From a checkpoint of a small mixture-of-experts model trained on Wikipedia: 614M tokens.
Below are experts of layer 4 (counted from 0) of a mixture-of-experts language model. Rows are named gate (a neuron's input weights, with its number), up (a neuron's input weights, with its number) and show model dimensions 384-511. Each number is 128 + 32 x the weight over its row's rms, rounded and kept within 0 to 255. Numbers have three digits each.
Before each expert's rows: a language model's description of what the expert responds to. This comes from a sample of Wikipedia text that the model never trained on.

# expert 24
Table cell separators
gate0:107142132157123154148113151124051104084135096159146200145142179136174116111142097122072088127152136130134141118049135132192130166083127101091132104117101119143131165114140137207101107068088212150084131096142119106163121109168152149092165132167111092116118145139113182097099160130132087155138189148181175166089119164198125139149124083151119103136147133103139179089155145114138133134131
up0:089077096061058187140142118143125133122074096110157117141112127124120130145125107123119155092111142138087131104166135106084168145089093172141157132157198125099130106187099046145081116132071153057112126080077128113125116165145121141144135153123173126131130107117100131135101084084081180123128097169111133113176076074121103079148106071144131122125148063135081122129071094103155117110150

# expert 16
As in roles
gate0:071103124173130108105129139156128102083120105096118170088100123118170161091054116149123093144177153188081193137151120129132096194157089124127120146149164085180125098112082139152131136144128124110122109162161105080141172107121177187133093165117147113136086168142083096122154131106140096057168096115079118146160156070175130089109166158153170117101134100193105076135128144116146189083089
up0:184108144109118090174132163124057117109123090161150167079143107175157150106155112081093176133105138149146090138130123073134123101087137115150109133087156113097144128148169125058100085123129170113111142145072064197142138074133135071116143160083120170179119131185109093119169130122102114123122099111073149115122141160168181148114158117138096140124165111179132129174107131117171154120063

# expert 15
Colons and list connectors
gate0:180142076157088131133144139113093190129133094182120109088153121101114120098067135121086151105060112178170107153135148105196145135131175156182109097183154093123110114110144139106176105137133147119186149140145105148133148116197122174106170110175173135172133084091155163109191174100163152163129081165093116111133102057154093125154155187159134117130112095103198173129219124095140123149222
up0:084150110134104113124101159163076125124169124125154149112107124134175172107079155130175051164106157141178086083157161094088136101121093104184109165127118163143141119099107130158147151096129137074144167154152095163111109108162144138140140083115137129164128147149099144131130137147081101108085105145111101129110143083130146111100163082201152099126073119117146144165099165090135137146147

# expert 17
Capital letters, abbreviations
gate0:124127100161139141111180102120152123123113080130138127187062172144102189133097104088107041111153142131173128076168109121063109093160132152125089208142120128073080112045172137155113175132099148193133081117120156095128147153166122158086143167098141111136025137126172195088113127081185065128109169136119156110091156138133107168125109142081144116138111145152141107176079111121111140087135
up0:079126146090082148170149090095201104096206121114127100136173173031130155124084147086137066170125214135102139160124118169173162101144112148134093090188086143095085112112072120163101112107121094102130135119064119165091143197105127108145128150127139140162128178152114100102132119131113155126143113118154148106149107201109134204109148106102146143109103113155169125164126068106168149129110

# expert 26
See also, within, the
gate0:136062084135118098122155075114100089097102128141148143107117146166144096141128153125130175104108126152109093093106184154115070155145165089086118084099122107119182163102106152148149159136114105148149155118146165126120112161144095135146169144170136120161107102144097115159161108104122158151115123120118124165165140134077105141098107097130191130102177103132150146086114184137158107109075
up0:124117143141171128120116115135087163125102095129172135125153138143126110096176155109132109134110144138152140107117142121116195115148093125090183081140154165137196160138144100135096144158190126090137153122103135164141080144136067139121154159140172128131126122185175188175153084134076094174069125131205138118119112080102104104120205125073125110156151140170155155077189101127137136119119

# expert 11
Word-initial er/on pieces
gate0:118122178126140185143123134152117132100073161136172146109143111138140172094164145159176123125142091109168111116076086131168126138177143138067108114119136160146165135081166132097115138103163171145163148153111118085126113102136166091139067131114118106172074172143197106155149226169188148167121121146097147125160074124074123122147174042156126179171117109116147115145125070127148178110112
up0:160109175133103164117169113098104114092185127163100113146130133158142163107109136117153103059146149108155110056148163147089096127161167114084112109157106105104138134185116182120123131123103093136146142084135153153101088150120091128085155120113128087145152113105114155116145135109081119158059081024108116132111091127140167112098190038128136140093132095140202107146144185121179144113135

# expert 23
Modals and miscellaneous function words
gate0:179098131140146114151166126128147078129128111126147187093138092124072105139105130110157127121111160090131136092114161137130117135117164099168128130113055103170106121162113140152076108132113141123097082128091121190217130099166113113092097151083095218062126133115133069131082087150171172153142128092106130106156122099147122181144170153136139135109148174145154119163147134164117096155082
up0:146168167146140094136127159056134070150178071122182189131146076154144174103117163161176167106094126160062092102102163127149121146094122078125096131136169143097139144068178093120058161104107087160132144160122109140098124144106074150098107137124171125146095151163104164089167133097095177149152118155128066122064160141128144119145132134103158104101117190154134194131130146134095141105105

# expert 6
Word-final suffixes
gate2:046118144105108157150189086077114138123145140142097149120095164133161106143129087099147184163087170124133141189188138164112096108131124136118099094089124139053154113151083114143174149109082138154104146122175106097129133103130156138055123101101104127165085087142082151137164137105091118123115097181070136112122168171130127155188062126124119185160169112145127143142078114146141056077139
up2:213113140156127152102093161092096107141157181115100143137113110156133122154136095138174135131099106195160114154107132071133213160119156064062171123133122147173105116123152091169164081161117171123179152122150158087059111203104165132143122152132127096100098143133163121168112141165183138104098092134132107149114095096207139124113128142075087047148073167108117088140122096115083143155176

# expert 4
Of and adjectives
gate0:157155088102151116173155152120104167111153094114121081095166107118152152083125117132133091104120162100117148135114130117142133135145071164154130153128102140129121115149130155130151070109146171108170117134135080101161196130129120116060171129101120193178140109183153107159158132133128110099093154094164088126117070050090158129130087145193119100169161086115174161144169123152133149104185
up0:095139166150112123140123115090108135052134103088129106123207177161128141077096138141122119182125118110145130179149010150122147155095104114121155100147124157113142106149174111044111178078118183108129151181087107125135104094144119085084134094135150129195130172124110151174082132136126127164109150109138118145198090152126122127162111141152117062131189152090142170098193123158209136089121

# expert 19
Line breaks and headings
gate0:113118163130105139130164130153118144134139108103105186133132083101076165107142148136163129092148132105156099153168140149100099143106134158149112135079134161119109171166121161133100133107124079115124151165121158100149124106052170107128107125142070171150114163163126161173118113087163157135088176168123148091117104106118112145089157078102189172115128134082117123165130157149115110135172
up0:055112088139064132156079133180095141158170143130108124140124115105149145125066146096134163114161156074136139122142160116157126133090049078157125128133099147103163133156108073138201171120119084140098198103085139145157101132167155062109168119173032139139156154067063160162123075126160175092148182108124088132130165118147121172109131170133116096184171144100130124115159118129111103168136

# expert 30
Mid-word letter pieces
gate0:094150053144076125100145143125142138165110118145139141037138117100168096098125135097198167112107095103131130188131157078104094072105094084156149136118105159098131146134108230119077086063090145143090140175150117144127118148103111135095158111134139147108148100128175137144159124112099097090107114132094098135104098138137144135125148112109127079124127144146161123127175134061085147154077
up0:143077132098164073112133134105120136075147128114126083104116157133163095099120124109127179122086150109143140077123133146099135079090113115134128174094086161114179123132097140150103088145135109116137085158176089100179082132119156160121139103115173078148177127080181111076204077133099164166142150123090132087144123119147087085172182092124086146155153168059114115118081162024145140141073

# expert 28
Prepositions and relatives
gate0:153132141104125135098165146125171112095121170134156134119093117146118161116117145075096181125095157141153117076082119076149136106125175187110190225171126135170155116154136170146107171187078107144207108121153112062095070140104139148122109108107081121139120131138088106112133174133171138134146067118116155107094115142144162160149153221131135125119119165116060167128178070130141133101109
up0:111159122058124115135142169203104107154155072129122143101136081154097117101099111112149178126120143097090105116165153098115132184101170119140115136071135118145133089126152142115095095096137150132160159104072130139166111147107093107154132148113055179095131095150131084124133136158169162101120123108137133126129120101185126129101165151084112103121117168121107136133132085104124137134186

# expert 13
Commas and conjunctions
gate0:160084084126119132119160091118126082139101064122177119170122150154111126081129180139152103062126106151138180212135101106159164154177124128136110158158151131094112070064162154109078132122150115069083146180120130130142120086049154101112140100222136141143143085072103088098157121096123088149147170149196148103151111102165082127196141091143116163140134149082124121159127137109117144086166
up0:169125102121118071156157171132141099132103193123145189114201160067093095138147166116157140125163139154125171129164129141086150204157107133088131169070129151122100155190120164061111144145159140128108152089175160119130139104117165144185147115137147073114085081084117044104144142120135093121145148173092056102142065128087144138216126172130149163104147144195187130189086184132116149164174

# expert 5
Sentence-ending periods, by
gate0:077152154097108103100050104142116085128082080094055194166116173152163139113095165115091086150159136143130129146074121108145120107116095169134034150109117139142145192083091104091142189065081160170140128139122160163107176129150116062143125101099109076153106120144097170136119128080153108126144190148168107135077112124130106168164140151166089154120118162060163145110135104205191116125094
up0:109112169138104135122100148140084125029124166207074125115098105127235107111126144103120134097154198132104099098186112172105108072122131076152120109108149146072094084094060161143178116092093123115144091130114110099161144135152089156180136171147162079072108090137183132160156159180139117114117115183140116117119127128145084141086151158119097179204151143113122118137139094124151090138120

# expert 2
Article an, name pieces
gate2:152130122101134100175091185141119124121156151117118154106099088106070074106157174175119105176102113142128106114143067100146131089184142121165151073169171146129142110094138096068114083159125157146093115170117161136142133138105075056114120178140183157134131135112133127159150126152133140130065192106120165118155185159153164185141120168182078109135180148122156027113183107173024125187094
up2:131159133091059151175091084150193102125170136144142164158085157105099119116125138152086180078089140108152159150185181147158096139124098114200114099157089153123078207148161168186098157100155080157129137112116162123090172140120114116194109138189168153144126179140137136061146078125171142063147126123123134132123098168117062069105148128104099157082131127107191143123155087164174148142121